Below are experts of layer 4 (counted from 0) of a mixture-of-experts language model. Rows are named router (the router's row for the expert), up (a neuron's input weights, with its number) and show model dimensions 120-159. Each number is 500 + 40 x the weight over its row's rms, rounded and kept within 0 to 999. Numbers have three digits each.
After each expert's rows: a language model's description of what the expert responds to. This comes from a sample of Wikipedia text that the model never trained on.

# expert 25
router:488506528509531532504493553512407437546509601472543544472516444495497517445492569553456517537477428486520476523446447518
up0:527532505549511421438469523526461493482515530515527532512522503516525551446480523513434510498405493565489493569453548485
up1:546463563522476528480485471552437498469433458538480460471466501485524507545511531467477561499503533474490438472532564538
up2:527518450491472526461512569569530414435500504479551499481429481570447478512450475532469544466509506535471468411502450458
up3:468494448526469422507418500508518501448427508540496484503471530504478524515536551535545484461457476545469513545530458489
up4:479533530484496453500453508505539466510486508517525445523546443492530477461530535427460514555466487550504479523483444444
up5:511474331503447509496503533467471464600479399448553497531522434496478512496473514504490460506535551435526490472458462497
up6:477495489490519530521505557446491560516464509511500436616484515498534486522512505422461453495562502495543499516507505535
up7:483497547537484515558457497490482445512486502529453562564489597528453425550578512400501569553454552557535535553533447532
up8:534501513501501412550442490523444469553464582466471485474462479470512558455440423500414511556513503501443503516496494426
up9:563524476475523464424467501500482545467500496412555481481529549478470478498451535518426507482470473508505487473443542510
up10:453549476585516451505515477494478500499497558455459476496443515519522462548489502520433499504506448529517543488461523464
up11:470497476576499581487495444452449541433450542497508471511519529475493486488495503545502567443531502428495573511490516517
up12:494559471484558501463528471542532441484421560494465513437521579465465584500516523465497464502470493528513480530449420519
up13:536495427528512516474488493576441520503535482513497462464524411585535443420494493510514518459489528460467444540447511445
up14:504477506505476495487451476528521489609526552526478462493522431528480470490538499465519442474517487475502497487482542579
up15:455516431565539511492475490562471559440498582495537510473556479537484536476564497459474477476529491530508550501443491492
up16:453434522488549554464542460555572494521428465451510534528543516500506453453433466523483504511458523550540429502464511462
up17:568476454446438520593473499484523548450475500451509504531486432529559445510501570525505520474480571522507515514510467489
up18:503474564442573434520572525561462504513474538526497499500406506509501430453521487512486505399507512509498542535499462480
up19:477464499484512485491496433474516496557538446503563484500523506588499508534492489485410452500417520539482509510461505420
up20:535462540494470538482518564482539555605553469518520538471526450460489520486424501509532484478513506473458484528456528489
up21:543495504476506587457486558505450522419564496552525492476524548484524493431463484482409469430425457515513543527486493549
up22:441495416497534516490424534534501478532524546551432480410494515529465532514448454435479497511464487497510530375472496435
up23:518525523447424464452569472474515515588503459475506497446503481472412468488484518503542459554575478423521528499495510473
up24:475460558572486472536515531503537518459468505479432450522549571506493514533496479560505509538541446610503516512530499502
up25:503514508471531471511547486565460444507493488516456491519575482437564418574507523453522506499562466534524490449553537496
up26:440512495553463460442603444526433544497456532430512527502488549435497510469498453522470516427513522484440442525575505549
up27:489485477528463562521582421476471566465471495557517580477509460469446493525491517497547469571572432461559560536504479534
up28:508487521526527561531555559405483516530517463543458520482492500585524497500498489584495515549519472447477595529480556526
up29:504552514547533519569447460497516435454517480579471491545517561506542511542434504419514396563526503466572453515580509560
up30:483535528455474550483529431537533537510503514483588493475522495567492480549468478444545513498469440532575472479539534498
up31:518502500520526532531511510534559423530483490439448565551454519478515493437472521485610442507445410534419527548495453489
up32:482513400502556546514472523469511504558532509458445449549456505586466493423581438447490475459486465506543554543543467547
up33:519560479508542493432514517433518524460530471436536536504483526470567452553482507434505517477552522494441499459531464454
up34:478491407484504559445449462476472534456482478524479502572458515472502483494471545590454483466558532543480351524482536471
up35:512430492561494434576450509499481499460554534551444528467476517561514496533538463557501503529533489512568530447460569547
up36:514604487456477492488557504475504489502508501537459435482503542550527481523490551506471511515512498523392463486501526503
Coordinating conjunctions. The words and, or, but, then and also joining adjectives, nouns or clauses in prose, e.g. practical and fundraising, control and distribute.

# expert 24
router:466507486508505458518506482469536506528510549496523502505519494430509526513528513508548484515493460443521483554489515532
up0:452543484502530480536558473458477508533517445503528573502456458445531543478525477558456460551524457505478470489421547461
up1:499433494449561539480553491428491584510511494524495449552464522432445587465510410516592485442447535467518528467521487503
up2:538559486518569476494480552560488494425460460498513502566537419421490514437495429482442450493497431428456545450503548453
up3:501469428508482486450528466542560463502431460480513564502442519491519491468518500488482560421455527503534527475473483483
up4:508564526502462503477514582528498436487496458504510540486456509555458428514528498501480481444468478497470444500567491439
up5:560483512499422546536499475505535500462539529506469520529443437474479503474476536505434558547455492449557534545494540467
up6:514492439515492487507475532548515518494511514583446471517455520492517438446414467536476531499589558522524456461422541501
up7:570497497506539547536484487444516542446503462511554600508527514515446499531447500547455513516464426458457450512471563543
up8:506456394459435497499491427555456510508552580475476526422491479480488444525514483548480525484448506543553572515494511446
up9:496536523566480509480495469533488475536503572464477556535544419445525525509485552588448452469512519509476555467466558469
up10:479434472474514486528445503512484501482463562551481482523496514394508517431472470491487460513530485517506552457497489465
up11:528480504501419517459481510469546526485459500423469406448527455454477501510512561443539493478501530551442449478517462432
up12:434572497475556446581480520559476508414487560492549456533508523487594508556478485488493456478523507512501507485553519484
up13:506438534426487467454491530542588436482500537472476483586525562526522520556553529478494495508483490526468462453538521464
up14:597476475451438444526553500535441533528481438526504575513526493503465530462478527505480455455506436510499545505503499516
up15:492540533472452449511467510495476478556472502558514480440456512529461585582498428518391525494442515554520416451467452485
up16:492493520546490419553489526483551518463420593460508592489523430544458513464521533524478490508525457475585467523527491534
up17:471523474569510530538513512515476455544377458540498437507540516533506506547524527427524498486499477514498576483540502527
up18:444452530474519513471546414485456518518554544469554530512456522558481441496496527520578420477555466518489434497464479496
up19:541548507488545472557491468443520517528560478543541574502522537432488502442567533503463547436558498516541530422431522450
up20:416559481540530491549505495451485496484564470526466518555516473426486609464501526512479536482513483538547567512462459538
up21:512509519543515542520476509495552450511471528510521504508458588483479464477529527563560517466517535510466510520431471539
up22:541478480458464474559512520506507518469450484470525441526519530548531515469430528494506460420464503495466457491555524463
up23:501442592522522551512532479450432521423397460544486470518506530479479489485482372504544430456582463531464532513499496484
up24:483555544485490544470477479551526495439504451541579527503499503526581540532440525524512537505487440580586416556423569465
up25:493518548599500491502485529494426528488512516488478428564525569526505498573506450484448533502493446544506480587556519457
up26:546493514557504479506482485505489432477477473516431551507509480516540449507607443474508581486510492485526540505576363479
up27:504497553550432446516493531450456426546467470453499468543528557536520541562507429477442549484505443511465431457462460517
up28:492574514465467506503499522533608556533506570525500487516542416485540486555537495480479455546490499509525537437486469476
up29:523565472541486460524475511512454558522493472478469454546489477521510504495439491506537528528482525500499402484527496560
up30:509549515509530433505494496494482471461434460493497465485557548506489458482467480606451501526508547396503495508501546541
up31:543498448493550514503413458531492535533510468546508535506441425492484572468516498513510520493429418472492456483505458525
up32:508517443560510485499468499508514542430447483470576482489472524468454468494502583418552484542555514566544445494525527443
up33:527541516482499477537468507458525470442488485429523497503521473570441453507468549522380514470545511531495531510487461441
up34:501477554459447504522478529475511527522511406469541513467538489546492436471491491517432499504448471493475515523491558547
up35:556396492506508509551495551490489514496449503507533467468513463482490502548476506574522491514512500490458543510493477467
up36:513439477491533477419483584562469450579401465429506501569577508457465482490444557488486493464496526552521481438526457560
Sentence-start words, acronyms. Capitalized sentence openers and pronouns such as He, This, She, opening quotes, and letters inside acronyms like DAIS, VOIP, UNESCO.

# expert 17
router:515550541454482482578438391521565483520506505524543473473497467485468541497499465543487495477483450449470451530532450514
up0:547542507512504515529424512530500472479524467503585531531482616489462526468636511525534479502583528483492470515479507561
up1:509498494494499558454523546482492472457491471495560561485510499456474469509486497541439524430458527469459488442563444520
up2:515493490472473587506515572487473464533484500443518562486526488479495526520465497471529466444432540501453542521572498585
up3:498549529460502460446521470528486604516475537492483468546597480466454527468482570543506535463426539497515537505432513565
up4:457498567477490482532514413493526506444489551483480526486518432500461519420493448523541466453522535497503533552484519551
up5:494482476462448576481381543527490604502491460502450469439453503498509483454503463474489473535511471475484542481553483453
up6:590485439464500456505448482381490530443463481477426522525529447488494437479523485492518437497582460441460521473484441496
up7:514456523478495440531565544480502552498497517536523494449484510553555519498501417539441474476505443495483475498510570432
up8:481440501466444489499500423489415466470493478447496464454551543542517557494531533503501485460504477529531525500490443525
up9:458533513498523423447486513479493500450510505556516523460513450556481454490500504406536489432499483490461486485548479502
up10:498457516551507531480501430509494476462566519548529524486485498466534447494463520465429482546477469512426538486477429485
up11:544570525445539499515515455494554524504662537528479469499491568484555453512530455478550428540484537461512523469547482540
up12:502492522532527530498518503457523505490543467542531497557502483472476488490469594492523548455488553495490449497507599554
up13:432502457449474459495486477513500518499498529509447481487566499520521554524571450491485464482483521528420441483436474464
up14:515492512436572549521508519455450540506542503422464480469481420488507476496474530491460520593561505438494488472478527462
up15:519524462449449458512443467468528487490518509474411487529530436494489484475471510524516468480540487506470490493499410465
up16:471500504568452501533519511521525519496504486515511526507519531470445521467527501514483470483445463481504512526559486536
up17:457506413454471509499560431531502493505418535493454536540454548506516488500561476526457424522484447465528500522425576551
up18:452501508477416487521511483445500441592527471465547568554539536437487491527492464500525523555505430507538447411507437466
up19:440464455427469546477537448521566481499466454511548513458434470470370515430541492502430521465506476501491519540526476479
up20:534499534414601417392530519514483452492494526504469455537494527516500461477503464451511458443573515522424487564488579531
up21:476456592514497525517473547497451461520502509538481512427604481509431540491451473461495510533486501578449440501540492467
up22:522483493508513524470484481523492472541520464560452517573531498561516520543389529504575502507560574500585532539498492504
up23:533472520502446507514534566514520524496575525560543514520497457432523518511381490538533460535469497513530465483425553477
up24:563409503476526496484512478492521499470445415491474485518481433574601548435514499514500528541449577519491565456482482535
up25:493550496518494571458541518558487455511504544551494477519543615477513490488513550454453516524490547495525421461532499453
up26:501514499479487481547521472467474467527538500565518614492506478524498504457482491448481538593524486469520447522555523515
up27:435446554479513478529521480529541491463512481499469465483460555510548445421466438502492543497522506454482473550486471482
up28:547489485493483522478475522486506564492513470506499462476558428488487489468562568476498492475428447495506478471503491500
up29:460503532489472467479537471413501502420470555498513511471455491571441440513495511486520486407504467520496473549535466586
up30:460526542560536495486422494468472481521492492575534481619592511440516532468542502548475475574505580517526532457483445518
up31:469515468451496394494545512531546431519493498512540522483436547500506626487523533563466525419442475463441494483458491494
up32:543485517571488414524517534513460502481482529471578464560516540463554517512468500483480486432506502478511491450429519455
up33:567484448498442456477495456558508517514531493548512516532482413408516550565497497503485453576585465468465471455491479548
up34:515469504518472514456551445458544497491523502492486454539448535552513482566501486457480456475490432439462582534507551509
up35:500593535549485513535497516526467491502508495520538473486474473458551498544491498565513498508461538526563484465474527508
up36:419497522529462513449479500488496507454477458426529504505532475525383484488530481453474465467536430496504499492468441546
Section headings and capitals. Heading markers (==, ===, ====) and the break after a title line, plus capitalized place-name starts like Ettumanoor or New Augusta.

# expert 9
router:469485560546479469557501598454493532517561525533467472449464469428443488477481499524506526407468515453474530534492542447
up0:418574450490464480502433571530419588507522532566490479410503524496488465483501499521470577480519539451532565554450543519
up1:474459513572510451511482518470463518440521509488529467529441472439479522447479461589425509550475473501470521485533417490
up2:492476524501433549523578497506497458514421534607471552442459547605641486467498475483408460502518535451508516524495487471
up3:528532517501549435496514569530539470576515489573514554588553487487535542431616581473461592451419503567617514500525420531
up4:469404519414495549474426562532548606556477477442513481433492578485581581496466504475514511504501516459475477567491493523
up5:594497424535476498432472523504439468509429487494549484487499484547548449479453460501493477473519518577469523502557500486
up6:428501520527540486498517476515507433503453573483411531444519565562549556530428474494544407534430512476535522476468507455
up7:510519439566506482507474466516492449521470482474551536535577495573506440525421515406525511536545485506461519552535483567
up8:539512463458457517478542470557527472483514495496413542520451520522520505582490510484508487493469574525535493508531472499
up9:559504548489446510554522451497478507531419510521564501407548513594499532475468511520471487458517499519524463494497491532
up10:493439475545549484479507503489614609520539429521450487479483509464513512416448508544456530463507475495497509537483500522
up11:510554546467477508528471477446487461505495509492545458464509469450497445488486500542620543511569516506453486457467444486
up12:497525572499482424530514436573515514540487460432519546475568474513513484542435457480468490544378583562513521495466534532
up13:547516447499468490497509510426457568469505487428568517449539572436478475442504508516602487522518504499497492483492524435
up14:464506523455515451551483476531534524521424558517468486573497521497560474514526429489527466494535481515488555518520461463
up15:570525438471460513490546445437533531499474496481456502546592539540555527471522586420518492441477479533541489519556509454
up16:491492530466503494510575500444589472524538409460508524490446485469522476448503471433569522502434502467550525500505498541
up17:448464530556486493524512511611458439496513497530510475540435522556522477551447499450469483551444483523483511508496516558
up18:477467584493475444479462542433513568449488478487500472499518556423470420452478477536520510483453500501459488506513513520
up19:514476504501516529516446536496489477459555446538537511608508495471531508365461491502512448466540531420468516508493469533
up20:466503498464553516500489499544442529458534561543502514476574530400462461463502501423514473501546474515503498538515546509
up21:527524488492533500455580440462593524430573450538525493548407513529525529459423558476534513508472473435498477498552443479
up22:454484527499518502580523535440484519505514493544505501496451525425537460506509567554495519452516460526412470481420433527
up23:588499472526497490448550501514423546519467480571570462472477498482435415485441483494487455521499501526391527441510503502
up24:511455533494509521432521493582466534486521490487511600533544545472466445522430477521507397536593480485526534477407454462
up25:538487506460546509556528461531510495544520480513454447511504470438501529445455501614482519461508492444543512454571548543
up26:532533566383512547543516532461422492521479501561434500432505511522524487505458583445566533470498452490496574502557416467
up27:520545530454461503424467511475548477566535505500582547531540552465571534523404547492451502484549536513525438608539442476
up28:491539455417558504485450547495541460528497524469523505564530555458500582541469476468514560492506493559481480540560488497
up29:489468501552509553419494539460539472540484579490452471522606497479511470495383479563466530485485512428525553521450492431
up30:576468541517550565458484523521422481499508541434533404484476530476533585482502547457574472547439465459551530495494482433
up31:510528432468459522583562521465494484592546461563483492507527534500516558532472497464487495526550544463579387495565479541
up32:536550485520492496437554531469537591458462547525545531520499413460497476488470485540520536440460496530493415511466503511
up33:501498511525499575524522535506523462486457483479503522459541514537577425502411479441528561535512543538573500548452538474
up34:544468503522542490586499494478449489566475484555535483496500471438554443460496529461382455489504498528535516457507432521
up35:562520535575498555477501492437458541508510473453473482456479487521480482487465422455446538518453500476491483529448466575
up36:469430498454526488467492467496516541474486442510489523470560496511516470463523535534480545547483463569484522548460501426
Consonant-cluster word starts. Word-initial consonant clusters such as cl, sc, gl, fl and lone c, often in headings and taxonomy: Climate, Discography, sub-clade.

# expert 33
router:512436456470449513535512502476523460470520508460490445535525475451460486514528457488478460578472531491472520477530559486
up0:448474472487444472452503479470407528556515534562519560519456518572546518451521474486493515535468463458549474510539477558
up1:438488547515501476569558478457543544386586451498479538549517526488531518464422529510520474420517456514558510483492475516
up2:518524502525499556401495577486485479501419424453522442531533433474479483473496522487436532482471534544550448452467498480
up3:512594540477437520519474452464499468536471471421513508463460494460499519485457484461463493501468485510460501473518504502
up4:478539447479488515498501501463519459567470465467482463492504501530472555497492497428517520428502490529492514475508485522
up5:497522518492451516466514553485495463468505554560505449480496445491456524529434476548503465497490503493539574394450526545
up6:536558460506417507464497489478492495460527567510516501450485441498470535542540464455464505504516504494536546460468547520
up7:519548579498522492506515469496395487538502504537417541469410513567427513523407549463574542517517522535447476473537457550
up8:444481440584424453484515582506515536563439499518547525526549546421480485457521574476439465503544454501512550462473453507
up9:468554437482514476554494430509505494524496453431578531502502468525473512530520523422469502498530439462550497568512574434
up10:511513498507491495480459525533505515481450479586541525445548432444502522495457524548573427486553487551417594543439526478
up11:438575552579536440559409474540400511491468543472490474540524468508453470490495561491433481453508493508521544502510476546
up12:461417507528507470467511546466434456409576475526492531487492534499548481534441561520486564426511515460516479462511518518
up13:528526494509519466557474523486559511505542498430484551509507452481484510486477500521427428487416547489542492560490543508
up14:423520495470465526445517551455535532496484542505506433534470507489518477519510512485478470497397523443483537520519457533
up15:545447468472495493512504426384436519498567495525493463448473507543513451476462393526517532511463562449514527478523481471
up16:548538523495562538555506512475523456463512409546519514481456563499565487526453543519494477539506537459479524454510545478
up17:544560468413463511450451512502500465529480451534494584531478546551508576563545465561530502466464512499541500440477555429
up18:440469539442511537499540487498520540498514528511494502423521467486494501508507510471515505474551514475539459492452438483
up19:543553563567426480514506521430555494424527564465502495474467526478560426518537513454510487547519457503535436494542457470
up20:476472489538477515415475560491565476469470456529514536442507407560467520521497509465417527462462497516447495512536488496
up21:535532509466436489487421520439477451507495553468506514479505545530508515549533537360506500525505518489479494469542518551
up22:495496496515474542443562519486535533505560456442496414501559480523586465585519501571557502502518477458493434434483431529
up23:523486450548476428541477474501431427521564418529498487505456518457518514437512482449507435528540471539546495562484553473
up24:529464490508507568502505542499546526446474512454540506522558519504481454450525477467464539488567571606477551472439519478
up25:489485569511552579592545530524449564510463521483534490553433574449528454501476490439513410539463528555513446542525473481
up26:478470498491531527530451458482521476478493513478516496464513503525529459457544453519477475554486579479503531467483490417
up27:506554413478547507462514495510524546493529428539457428435466508568504529541493432500581477430527504443492513533487541497
up28:511509448571517471506494577479545481536536505541551480505508532554461513566518542540509536486550394564568459528533543504
up29:453514503496509447561577518456477469457522490515553482509610468495485482462459475439529497514517511459438500475492551473
up30:530443496413442540494536527492473552461510517486449423534585509553525492477489501568509380548477439458562485465499510541
up31:394506501440511451485509465495440573507476497621504486480503492524501481466535485495571517443538494509539527474512515513
up32:511476532503515554455501502501595563491454482511457478483552508461536544477561474463434441511523558550513528498460539507
up33:479476466536453436500515576559473515443531488542478524433493567424522536409472543525485506524467437544477486509452449525
up34:550552480503347526483536506509517550466446473483568511467528484483504452456515470460517534491508472477419494461553517495
up35:480500453481574539477497521521502529428493501659516476488472506417537492438570527520487452492542490501517468529495467558
up36:490512486450554392490497405509504431541402578542510514516474537506587504512440433553500554527394495469431496517543501488
Titles and sentence boundaries. The word The beginning titles of works in lists and tables, plus sentence-ending periods, list-number periods and initials like J.

# expert 34
router:549525476519516419492523525528448513561498472477484487515534509464585430576444489553526429547467506441561479532501494509
up0:580451477424495479451464542552539547525475435499468496497507503545577461452485470478439490560497550526479535489561502525
up1:476578424458487440546471540537503433515405541467503459556537488491548458493520478549475553458515445468493520557428487520
up2:504480494419499524545541477514457524489489491498530491418526515548544477542532520471454529432516507561493459512506482520
up3:457512470531520537498503395474515479514475474530441483463462559508533407540446469484526482509457503470510497521512459545
up4:528508540397505500584520480456498485463529581502504464537550503608493540502531552471488451501468460472514508469518472500
up5:567434472527490561522536565504530516519508450485520505477516505463415503502482512470514573464484525467497487516468514523
up6:498535507549492564508509482501597533473537570483528517456469471472525478476542459526467556517551409480482525515475447470
up7:500499527459496475519559558476463522482485535517518509518469459490604467489497486566452532507575491468551489463497548491
up8:481517513489493511579521455503424601554523420543475464578477462547550467543491459505516509573486506566568561524483492498
up9:457520463524506488432522516493491495446484449561523549560508541498488561512493445452415517413446563472467451465571461422
up10:528488571431538479495548440457533642476523502581430546431459450430503487528588474492509563519540522467507510462497513526
up11:479514529504466484521379510562492432572482529497494515503561483524454468497498457486520416474443476433469602553507531497
up12:468531531450479506467518513512548512489504553497553422532524443488481441457550407585460451526503565442490471432436525590
up13:551537524515503456529487433457501445494478505515532460414493582466551528545504502493435488548403548453490514488540469466
up14:538538513448473546515474403519484578456505534517449560501583514483517550376538500527456551525458482512509509516540508538
up15:507488605535528491499525548530550483475532485433536471500500553472441456527510452482494514462471490499503498478513514477
up16:518482483459541540493558602453469461462533534510493477543445563538557472506577512455566417565520460491571464476467533471
up17:547528536464406438475519478485594546429531522563512465480472473524524456474523500585462466533466487463541526563553572588
up18:488430546546513486539490497407496501521467437541457510570498471539498500491474478508445506538510467512570452495531432522
up19:524540598447508518453519506547439453506487472494505483541517471496529420505495500505463514460487496487444506458536497520
up20:489457484575522491584439483483564520563475495554511515520538475527493522550490451506500513484470561392488522533533460492
up21:437490456458498495491401466468520506436495519472472514565422457553517519475482478516467529513520467519470546460527528546
up22:536507452491470515508501470525484404465512559492569516495596478489509513511516445533513559523516551505414455455476431472
up23:496441557482472489416502515489459474525427517495466503580515499438477491481444516494449578439486479515494519495506501463
up24:537510422528474488475501512510552443502509419470538491496473514493511470455540540453467556574461549497464505485461480493
up25:466527472487562478475472505526546571563541566449499509532522488530513513467524490472508457597486471508497520502492498520
up26:541472483516462511579534481466506497524552481545427586463483502450438524440509449515504504558522420481498480525504509501
up27:387475504543500482637530436528456541500531503518489456474528483520529483479542461534517594515499513524454468504423482477
up28:482473533501526527526491465504456551500577479515499477546526540489504495477448436440532528519445483473553504516589503514
up29:507421418473544535513508508457533488521544496513442587565446489490515572535576445491478508528456480498504510526502442485
up30:476488489509478536567486500517510512552554569509474543531504485504525525488522493453472504534466540519556570442514456621
up31:506428487527515455483528493514467464513507531549494547531464479442529417472539387528496537527460528574480471518488454531
up32:504496533467571502493468508528464502466604504487463529442563513445493528513446450483543436456490480452498529479466497528
up33:526432465459526577425500480522517482466459542573496508532453491452486531521437497589574524442544515440516482535548565493
up34:473569500495568393445540501498499457526588535410473424509440414509463493519477449478435510492551549479520494590572437478
up35:588567488499539441453532534475528463481529461505529508569541565494530507514531562499469519525523547581535467569584521524
up36:475465495461481501462553532471458479510475507502548479511489471512467499482454484525511524592513516448443514520464491366
Biography title headers. Closing = of article titles and nationality or sport words in short biography openings, e.g. American football, Russian politician, (born.

# expert 12
router:578519505438421459492467425494532556519476484551484449466527484457475446535469518432453519475523489478548427513508603527
up0:436529452502515475548554479474486464550468532449485546502434443516557489505492532509506501533483428531501492438524454496
up1:540484560530492464486562513488557533559462507568595498525525540498543455491440545535448511511508482517446536512510455483
up2:493502553445519498507444523564546573534551578506497564484453553510509467538457497592485439474498490423445497527534398552
up3:558479496507536437569484503548448532513466494464506586528494492443484492482474457468500426469471513419450449441528492558
up4:525525391489459419479491444468492492513564514520498425582486534447467563476459498586510498466431552519505544488527489536
up5:442525452548541492496508437528543501489499547593532515466557454446488544614448457525493442550508508524461508460546571534
up6:418484453472513547506582525485496504504457529529516511520509450584421508439515527487478525506487541431554488527549520470
up7:537474527513526511459524549443506497502579466506526515481461504474467512503558478504524447429542462512510533577504517502
up8:504519460579388494531493537487493529554561487528474453486578481494473542541452513452481525486487495454537534487402558558
up9:488490488518499465512426471495465464505515528474483534517458481446492542586479500483506440550493473510509534502444533528
up10:490488432472476573473569538569514510459500469527560477500437534359443545491498490533486474542495497496517538512552443487
up11:539466404495516521501499501518572504507478511505658520524503547543563544417494477562558474497546516501498515516506410529
up12:509433455457438533533489498499464516538417568528538436533528530413528553465507428474496457512432553488491514490521491444
up13:504483444514510465486479547450544536499491506518517573444474532418539497564505510500491540444478523515481448459573543547
up14:547497440548503491453513442492528499537465528530573497521506456523491532555542418461476449442529513508527499453538468494
up15:573503514461368506541477500560473521455508542472484496483484515480438534509548543477525473488567510481502504452476517445
up16:492511507510501509455490504481488515534467500472505516530577521496545551503504542519479518513495413442461569498490509468
up17:459481499533467498534523545480473554495578523544462455489546463533465497558547512587549516541548528504514542524559539410
up18:490530531589490530434445476503464508530520509542480465475523537514452464425437504562461522444480481470557492529407540534
up19:524467462477523459467496477610510505605510492489490470464560428501485509516489528482509575517572474499521493430445524515
up20:552488490401469537509503454528517493462490504513583540521529535495584566486507522542548436479432506447532561529513493513
up21:453504536493557501487534462557567475524435408463536524513497546576554458488513466510494506530493468479430518458479469506
up22:476476482484492473498446609488462496467497511501478472505469472467533525547537530471521530454537470549507528559433511497
up23:393509467518464565455506496506400479547497512564538507599465516483462445536472517552504515573504545554471479436531512584
up24:403500542496475487560523582546488481494495576483456475466576494448509438472560439500519514489498437505507532475437495593
up25:500453576463534505489492508483477505511477539442565469534519505559599517524497441438514540463499485506499483526427586568
up26:494529526485500504501500519451550501484464477528520548504479494439479482464588460503476477513575475538549496488437503480
up27:446501500489492548467488464472447493487499540433512448558510498533511524451555495531545494513484519537471488589531543495
up28:576509485459504586481571479506488530484473452463523587530460494534571479480558479532456457532481552521528478432500521516
up29:504455474521544566524535440460440450508480443517513524479507450403508456478428544594541444579522532495452545505497495450
up30:463450479482495556477506550438463543499508531492458521528480526528556515435475520518448463451481556514472483498523517482
up31:573522508626565458495527538490511581536510514487468534406504519535528511549473524546479550504414495446517416554576378524
up32:579463535520459481555493559469426529471543455513493520548501488553483502530501495462537487501521427467482495502482513494
up33:582497481527453532607552518455458475495504505514541531545496533478493506444553453435544505513472467489505534505440490538
up34:497463527482579529548409544516463473424485548501522496629519551488455471479492531435507492489455481499502550524485552532
up35:539502481501434470549535514524507528536521493536440515572455536501486575544499491535517550545516501575523452457480474497
up36:510475508466598563519598428493463521499485447529528453481457407545485562530477527493451461470441488491535505494492491443
Personal names, by/of. Common English first names and surname pieces in lists, plus by and of linking works or rulers to names, as in William, by, of Italy.

# expert 54
router:555524479433523490491495464525522475493474470520516505504522476510413437469495520487467520509431444511537516524486516506
up0:483471517539540487523521512541504416500485538445472515546491516452558450574411446544489546418528456498526460451448459575
up1:501488413591453501568536526451573490531538533511481474570548489463494481492555490529584481464505493502488482561489423537
up2:523506607518471435436584509504472470474446473502511491461555515454491622460531534562388430500488531520463482473478495497
up3:538528535528497470547451545509522480480527552547503479463436527563461466520535471575476473507495498488507459511452546449
up4:448481536493574521466499418495588514563468542506522529522495464566510558472630505547499456473566564505475536505483488467
up5:462533495495507532534494487472520456462494444462483500554486575451483468538531545505526414509553479503503443554479467534
up6:497456459562512532540541533497433523514519494540443559530553508467545520487429458513559471494471522475458549499503452500
up7:482484533499531484481465470498505516431460518490451554430572464492552485480543438532513492534526455404504539448447553563
up8:519490500521486549505528473522467465519478436473514460430479440464502439512532511443439486489483493442469572446517413511
up9:485478572521582549475521466548469438475508547466466449560552460483548474528458434521481473422484539548463597489546523512
up10:553533480533460490532515506521573445486508495525628531446541476488477509464524497529457514597480469487536460471455511430
up11:471473529508477549447506463458540491522470492527504482500483446488533474511490539510508479457509555544495469537533453472
up12:503518482511483459478537474445528473498493473470578555538527444512560532495530529584490519527565505451547538460491497513
up13:529457483503500461497471529435510473467538539590559470442540468508483476462470554490479487527492486489532461478446487475
up14:569501488520529532526437510515574498508486482515493543534496458523553581505471501469525504537449441459528485499515433537
up15:511382476462485472547492561502463484508500580477501416490523517438510457515406488506550514384571462457462517558524450542
up16:466463479507510510479442481566544487409510479565524556510503484469504554434523494514458542557456523502417510504547486499
up17:443416533531491541440447520441468530476447583519484481479525503576483525491510565503487451466535490485536443462507527510
up18:455457457532587505526454497442514496505447541476370508529478532502527502452509486470472483533555490468533498539544509463
up19:473484531450441543454534508501459508555522468541492496466511442565491480489454468531431568539458528500476471503473455478
up20:446576471470486455499561489424517529523508504459488548544459439514543557481544561600538505436543460425559546493477489528
up21:503482520489528497474491582435518428532466465537461498514506516526567564511427499443480495468456518475420417465555480450
up22:472482508423546528486549431490515499519485561483512489450530533492553396560567492501552490521540478505540581550458544570
up23:463492509463556479525572539601431452533494449517532512531443436449517579462528499514481516498503509576492539411450581607
up24:498643554528503494459408472497496514523516467553489456502493524466422489501500507483566465433557522535545531492447457498
up25:516436452559536459458485521472518484443547520495531445546585512481497565478460535505516536527509511463491493466446506449
up26:432548479576468513517528540444506496534507393512496464474507519445448463464473529464490419492509458509476519450500565522
up27:555501449490452441522566484522464475399541465476515464522491535468502487488571528560530526479442446482492574491450492516
up28:519461575504539478505561543598492432479529500493488453445504546499474543499481496463482533425494474499526513468434495479
up29:532564517497510504522505510522476500456524463552501523515522561461572488519490449465503495549470495457531598399506518536
up30:404502441456534493502487534525521497561480454444505543534533535459495504522574532466531510479443528507504451466477556497
up31:555605508451501535540504546554493494567512496497574615479436587496538598529435457548513427508491499473555485505444505489
up32:586463527437414487538505495495558482519572485474531490507437498520521447472533513462508491524540566451544564462514365537
up33:526518499508449547536512528490439462463419429462534537608503480480557498544534551461511460514488514494512458497532474477
up34:466516477578500478487498438490478465482510502437494537449496506522489415537500487457513488533603450514473484579534554499
up35:477512474475428528487577448535523522467581462459519454532541482442450549486481539509575521533501497555492475459523479482
up36:464505512574527505536496528534494496475537478545496467529420547449505513425507524450475526456449580519392554518539532489
Places and years. Year digits after in or a date, and place names after a comma, such as 2014, New York, Ohio, 20th century, United States.